Weights of a small mixture-of-experts language model, trained from scratch on English Wikipedia: width 128.
Below are experts of layer 4 (counted from 0) of a mixture-of-experts language model. Rows are named router (the router's row for the expert), gate (a neuron's input weights, with its number), up (a neuron's input weights, with its number) and show model dimensions 0-63. Each number is 128 + 24 x the weight over its row's rms, rounded and kept within 0 to 255. Numbers have three digits each.
After each expert's rows: a language model's description of what the expert responds to. This comes from a sample of Wikipedia text that the model never trained on.

# expert 23
router:119091124128172103153132065124070133061080119164146104132110138122160101132098126142079126112101111121150154154128098183124144173117125128116124108129154136149125162101156137116127132136104118
gate1:091131142160113165107133138159115126085157115120170159142112176157152135141119136134106124152120135136134116118159113138142150189159128116126110097147120098142129121100119172137107107134149136
up1:123126122141135156168151113169147161132149104114129120118124153163156132140193157114115122131089123111105140058124104147154146148102142123133109116077109092163147151106136156124144115107098124
gate2:143110152146141148078089170149091142120114107148140109110121153127133100121121157146124155171154119133125131139087128126099150143137143098146102106169127124092166107113083090138142121099113098
up2:100100135087100137171158138140168118132113130104138151111132108157140136132107155064137145138123136119182110147125137110153131101115160133160114173154140089100149144144138137101157110135135100
Description: Verbs and prepositions after subjects. Past-tense verbs and following prepositions in biographical prose after he or was, such as won, began, received, joined, with, to.

# expert 8
router:146140144140144085089134099126085146143099100164164135114144155160172064156163136137146115112085104128147150178121127132140139163131109123160123108134115154103115126143132126161113110122106158
gate5:141147148125139139139106143118147117143128088112142136119104141124092136167148188150134143131109099105089145156155135115130060106143161082092152120102150076131117104119147149118151087121106112
up5:128120155097114125122191148144075076081155134100125147120127153135159142128131148086129103113149120116151162115132184132114152133137138144120146163104116109145168123142121141144110164087103147
gate6:138148149147174141123053165140110129128155134161116164105115131139126113138080112153142156091134146129126124107112131090120164147155150108136150133153137110121110118095121074135112146117160179
up6:160120143117158121126130084104107128092153166147133120113130107169104113109072104106107117145130148126120111139123132101141163089165089094118153144145094119130147172148093168133126128102148123
Description: Clause-linking conjunctions. Subordinators and sentence boundaries in biographical narrative, such as while, when, although, However, After, that, and the periods between sentences.

# expert 22
router:150121135122168137118139127153099121079120102130138147127129115121140103093155139131104136109156129197188162182114132138103139118102121148106116112153150145170098102093159152147126120145112145
gate1:088134142102184115132132143116152191089097110145086127149119196113143094150141133126152109151083121134137119133123139118155163107114131130116131116123107129098160126143140113083109118124103110
up1:106141171155143087104085127140142101121127129138175106134149152107147112151132170094121083103140137137161129136142154155088152130076132095140107141125136102136165160144110142110074123109142149
gate2:157088132101161121135096148108115157152148162106135122154095110104138132123147108146101135104086141161094099124093146201121111106134108151124136160150103150133168135108099154138112130123140139
up2:089087122162095140135141153144117144166167123072148170118085183124099103150076100090082144105136163137107135117161137073130143132120147133146140151157132131131111129129111097145115112163151127
Description: Sports competition names. Competition and team words in sports articles, such as Conference, Cup, Championship, League, weight, Olympic, often inside event names.

# expert 14
router:132112145103149122137101116139076109129102102165124138102116131115135126130117129142140107101089121133128169125149098163114156159133099128132088145128180159144072141147156127119175103141100131
gate1:165119083159164133147141129147106136099144115165132144147143166092185128115149108137130114133116127115189106094130139113171130132142128132138141060142128170099165089139157168112134131128144109
up1:125117070079190130118122102164109109088089102137157163117094165147136130110161132137142087124097146169149079097123108131187139152126154165114142111175122177096170101172122119162158129128117155
gate2:111164137138114170124098144133145138045117113160128119118142115080142141156166148134143163129152100179130104108160133116124093094143156130100143147168129169111139146132109172102092154138096129
up2:090112151119164119163128103129133151071142076140126111141118080106128135153142170151170113127171075141085107113142137128155139126111076164121165140148175133156142142147138128129132124150129133
Description: Verb -ing forms. Verb pieces, mainly the -ing ending after a stem, plus using, working, bring, often inside a clause like by inhibiting or in lifting.

# expert 10
router:178110149102133094112137125117105122095146100155139120156064126110166122150156124127110122153102090162111181209149112135103073117121139136106093117118145162152125123127147154141127096157143107
gate1:174122111157154142138137123144127117122119128139153127146114069165110132102109119081150137147128135158092136141144097115122152151128140123094086136178163160103102106163150111163104143147120132
up1:103130138143110163116133102114093094098120125150128103152101149095179128106075139085124139149144134186160142121115147165115103133116151128137146137160149151167084140138129130144146151115162120
gate2:147112117143099120118129131148154134141130098122134111128113157118123082145103121127140124094133130152135121115133154145130131108115112141097118155083107134138136100169136144148101133133125117
up2:118101155152076118141140141103133128161106118099114126090127149122146122139132167179129123139077096175130141150099120091116136139116130135129115128159131109162160142164126174133135140137172084
Description: Opening parentheses. Opening brackets and braces before years, unit conversions or country codes, such as Family (2014), 1,956 km (1,215 mi).

# expert 35
router:144091157148163082126127122167127102155113099152173119110112132137156132101116107156151139112112118114208170189146113174162137141143144142124131120123150161158126121135155137124156122110120108
gate0:120126186110164100152124143163130157118118154088190131150102125118138109117170126141136136141088117118105142127128123170155175131158100126129134086179116123153088144157084108141120101125123114
up0:123145138156110141124132100146132177150126162109162152102160137084142150135160102171125110139149126113109150104147110112133121164142183129167135072139175126098132164136124180117119124107148132
gate1:166197141109110136122147132126139145204121144155128103132130116091133134161127142091156112098099075144134092173143107149126130096136160123105098103132123119079127115138143153140146107113164090
up1:132178142102131102151151128121117165176118111128098114117148132106154130133116127088169099119097108100137132102122129137124141133139162122097114142168074139127149126079120185133148103146123078
Description: Section headings. Equals signs and words in section headings and heading-like lines, such as Early life, Personal information, Career, History, Track listing.

# expert 15
router:127140156144138070151091117123092077106079095126121108123100142171144137108140107166152122129124121111125174233127138141133135151136128142124144123139133138121094134102159139123158119125129109
gate0:092147110170144151136119129060093141156149103105163086090119110174132127093117097095149112135142155131103156170113135094107113109147082113129123121108146114149136130118159124123128150155119117
up0:090116147124165107128108134141124150164101149100126097135138148144135158107181124121115126110159158143117137120120107141100192067122146134059124136141131158113141115136150175146109138160129125
gate1:114143137101141141116095118146106100144081170118141131141116120108166149182142094155144110144151102085168180147145158093140132163105101099147159102133131106147124113137146154168137108143123092
up1:143116175106155110150100127114120129091145147105130090160139130173170138155147109143157113136117088144144113149116126089135129157122087110151156116169131187116105123100128136119144129151125103
Description: Infobox field labels. Field names at the start of infobox or taxobox lines before a colon, such as Coordinates, Born, Species, Synonyms, Website.

# expert 6
router:120109172125119122119150152143152092080100131181151130107117129166167108148162123166136104111098131132145119161110113115112148133104096148163103109113144142149090186111179155111148131137141141
gate8:115141115123114120132160101080151137124122154166132123130154090122151126099117122155149141143105093118112161100135135143134115091095152127138153122123096132143109136099176153142108096092125173
up8:109142143126139125129162153108163160155126130137136159152135171119057181141115130182146142159131123161126123171113124151117127058135159121160166107096110144111159107091140140114160065135110082
gate9:129122084132156120125142102118173106113127116124112125145101121146159121134147110100113169140163131110126132119142107130130072117139143136146142113187131146131124131161089128142178116117140110
up9:141103137109124169147112118154085192119151116159110158078160101116129140090120131120147160132165090121119134118118115124119118124100082141131146164105088133168137093099140106133123135128128153
Description: Art words, CJK bytes. The words art and music, often after the or of, plus raw byte pieces of Japanese, Chinese, Arabic and Devanagari script.

# expert 29
router:141129140119143094131138092146101124114081100142139128105102130147150086055141103120140114102110112132139179132125096179115151107094156133118108127131140136140100119127165123160111137130129130
gate1:139100108150108118125151105136150116122108117090167123137087144123100126133165101161118117135122133104100121059144110113141095127098106154169152141093108115140143103129121109148141162184142163
up1:137091168207090070119136122118123130112149079139109144194135129139096129153123131110141115140135120147125124097128137078133153097128144094103110098140152111134148136116108131129135151138146122
gate2:128101110116179106139147097126172129134120087121140152177104153158105128089169152123127133135114144154131151123122138178138133159117144140121088116106130158149143144153130158167132128135198139
up2:139090092148121125149121084126170137111121115128134136174133154177107146092140151136124138095095132103139144097096104146107132169083121128129079122093179148080109137094155162146141111129149123
Description: Locative prepositions. Mainly in, plus of, from, during, throughout, into and sentence-initial In, introducing places or times like in Waterville or ruler of Mardin.

# expert 24
router:123101101164128073126161121142133145132122119159165103110107142176113105135139116115091137132136089140136112232119120140134149134121118105116143094155154113137140147096122138116136132144144141
gate0:142114134090173148136154172112131146101095145119114124118140115110115118134120139113084110159092101138150121166151107124169076107142110124102136114137126121153116117142169169144150104104109155
up0:087142140089174178151116165125104129149107140153094125138132097151126160148140150120101135138097127159127093142130135132195086083147116141164121103090148170149162098152171125096132123107141112
gate1:127114136169133146112156141128129112174099091153117125122141129093105135105140149160144092092099177176121132159151127172144128117124150113131165136132144130136095131147112125164103120091093113
up1:143145151130138134143159136121153093132092175128121128148133150153147090151102133111134112157111119106154149084089104155128163170135146149116128124141089124099135128126138177161119156130142170
Description: Short syllable word starts. Two-letter word-initial syllables of common words and names, mostly di, bi, ri, lo, cor, cho, as in di(nner), di(ameter), lo(op).

# expert 0
router:140100140129142069095126110159129134138111118151136136139092121118142149122176145166124134122140133147136142160153118166148141098125125139187116148158105194111109122074217130113123111164117138
gate0:141110141198154124070122156165137094121109136124136132089099102092112097107114142139107084148171099079124130174140103133170137138148104105122159110135132126111122143125137111175162123153121099
up0:113119126149165122128145116133124149161077130148102146138117083120129070111112131093113136103147158115121089159162170114202114149117099076116150111123152084138152137114105161139160094162133123
gate1:110120139161111105123167115138159126140111139143130145170144147157108092135138155176077136107116116116148130117114118142084150116115142136110103085106091106117151133133166127184079129130194165
up1:102114128154125109139136153098132110125131149094110146141113117103167143114104116120117098175091164125094122119138156183117127156074164088095138164133099127146139129168120141173112141124167138
Description: Short word-start pieces. Opening pieces of verbs and nouns that need completing, as in res(ist), ass, subs, ins, plus plural endings s, es, ers.

# expert 9
router:145090122148148112137103101114126131086090096146142112129109138153138099082116162131124106131128090154136141126111084168152147115097094109111103103152125116131087131127177146116100128137120121
gate0:117153137114119144099132141152151138126145135107156121120154192157128112116158120121111156101157142142070123108152148130148130175116104164098105151119097093105157153106108093148123135159134117
up0:101104151105119159121088149131133101080088133123143128096143119091138102139116147152162167129180128146153138133132082153120151164098082155134129171139131103133117163094146085138122108134110108
gate1:128167082152122157169124116093124143140135175141107198167113085146117100106087088106142115120115095120126153154157115129113127135133081113128171148139155132129120114117110095105133131106130131
up1:123115095095111126109091152135142125127160098132105131156108146139085085163135115135113106130122111149090129174108094105116140065149124142161142180157142134111140147079164159123116113117168104
Description: Prepositions after nouns. Prepositions and quantity words following a noun or verb, such as of, to, about, with, nearly, over, than, as in tweets about or issue of.

# expert 19
router:125106155155142122122136075093122167108103119169114132088102124170178142098175126154114110152118073164130156199113147150109132124140079115158113127147149120142084119137156124116129130107151142
gate0:123146099180112111154112128105131119169128123111156122150130138129146116116147116160134123117131138142150155169152102078109094157148152158182099148096147111083162096072133090169154158084132085
up0:149155079102131141130107156143147126168130137120114150103110128142157162161151139088158109147140140115111122161136142130103121156120096122123124099143117122183116160125131180112153077127130156
gate1:167160116171111152108130121169166130143136130183150110152117090183139168165137133151080154148132090108108095117161113149117107135128126141115148120119101172104146119110136148130167149103129127
up1:120137157146105146162124097145134061142104134084123141088115123140153129150089143143155114149141073130126142120123099122125122135123130126098168126116134141125116081087161132121162171151174129
Description: Lowercase word-initial fragments. Short lowercase opening pieces of split words in running prose, such as so-(mething), conce-(ntration), pro-(lific), ra-, fa-.

# expert 47
router:132101156146122110122105142138124120109091135148164185094119143150158112131172116130100149121138136136142131221118111117159147152162104141151091120181150121140121178113161125114131155131140133
gate0:119096129113129118121122132128151139169146095141116136119125157101104122131111107162095120135144152137114122187109102098112118154115136121134101129155116093142087126118153139107157160147131124
up0:093201167157109137138142119123106140104122102107149153185131150132150079106129185124153114110095142095149122142065107141135146110127085127112164098102129125162126112149136133142149134117103076
gate1:153121092135124114151119130133104100155143094123143126146145133104112110121112146148129165114103112116137143130082129102114119120123151144119143152179159160125145128130123139113142105098120070
up1:073132149148111126119112119107146138162150118129155120124098162109097153129095130118132101141156142172120107167162134159115133147149121131131110129088105106153134151131141121101097114181154147
Description: Asian proper-name beginnings. Opening capitalized pieces of South and East Asian place and person names, such as Ut-tar, Mad-hya, Ja-va, Hong, Tokyo.

# expert 27
router:118102110171143128107134078112113124142135096127141138112104109156182084103131098116126106109106106123121137214112133148114147149102094136160104142115142155136114148106158094129134143136141142
gate0:151135108093124091115124138156142178109117113129081100111153197102125120146117109160114143168134151099086138134104106098131114103112131160141132164097107122185101090136143123167151139086139126
up0:120114119119167124128108128116149140161137129148137108107140155125100155112138086138132156161129139135123077119121104103164105117121121158145127173114122095164094120136147126101160149116121174
gate1:091136124132140133104120153106138118170159140097166122131120169127154127139086127171168154122123114188131146101093118137157150151157138112137105157120090156090148120143164097124109092152152137
up1:131145173107049116134115118121124145134098113117138183092147106150093157088159132086131113107085154111097122149135123105163147114131080146156161141151132093127128097122159140152155125115128101
Description: Capitalized name-initial pieces. Opening pieces of capitalized, often French or European names and words, such as É-lodie, O-ffice, E-urope, Tra-, Tele-.

# expert 39
router:135124145115126109111140113140104156093133118120167126132077127165171101138161156157128116120088133114196155149112141171143134128137085147126144086166166136161096154133176121176116135140135105
gate5:143135094143135129163104101165143118145145170149147116125131136108096127116166142140091152136142160123138139123155168125141147155164108101126120161156131126163154104144124144172145147137146119
up5:110122061131120122136124119114148115201182125129139140152152107134135119152142117143150099114141155114115163174174112146151161178137110120106099097159147123127153096141100095173151132125103124
gate6:099118124126148071101120158128111163137110111087155115159122112123162144102129128140121104162135123164144115078085123144139155105127153136114089112123111146085119096139093153128083120100135097
up6:102163142127119138108151103120087114129104125044174128132120104152135095171154132137125123100116116106150117168112130125154114130074092109136122156103146109132172090120081107111135125069116105
Description: Years. Four-digit years or their final digits in dates and ranges, like born 1889, in 2004, (1980), from 1993.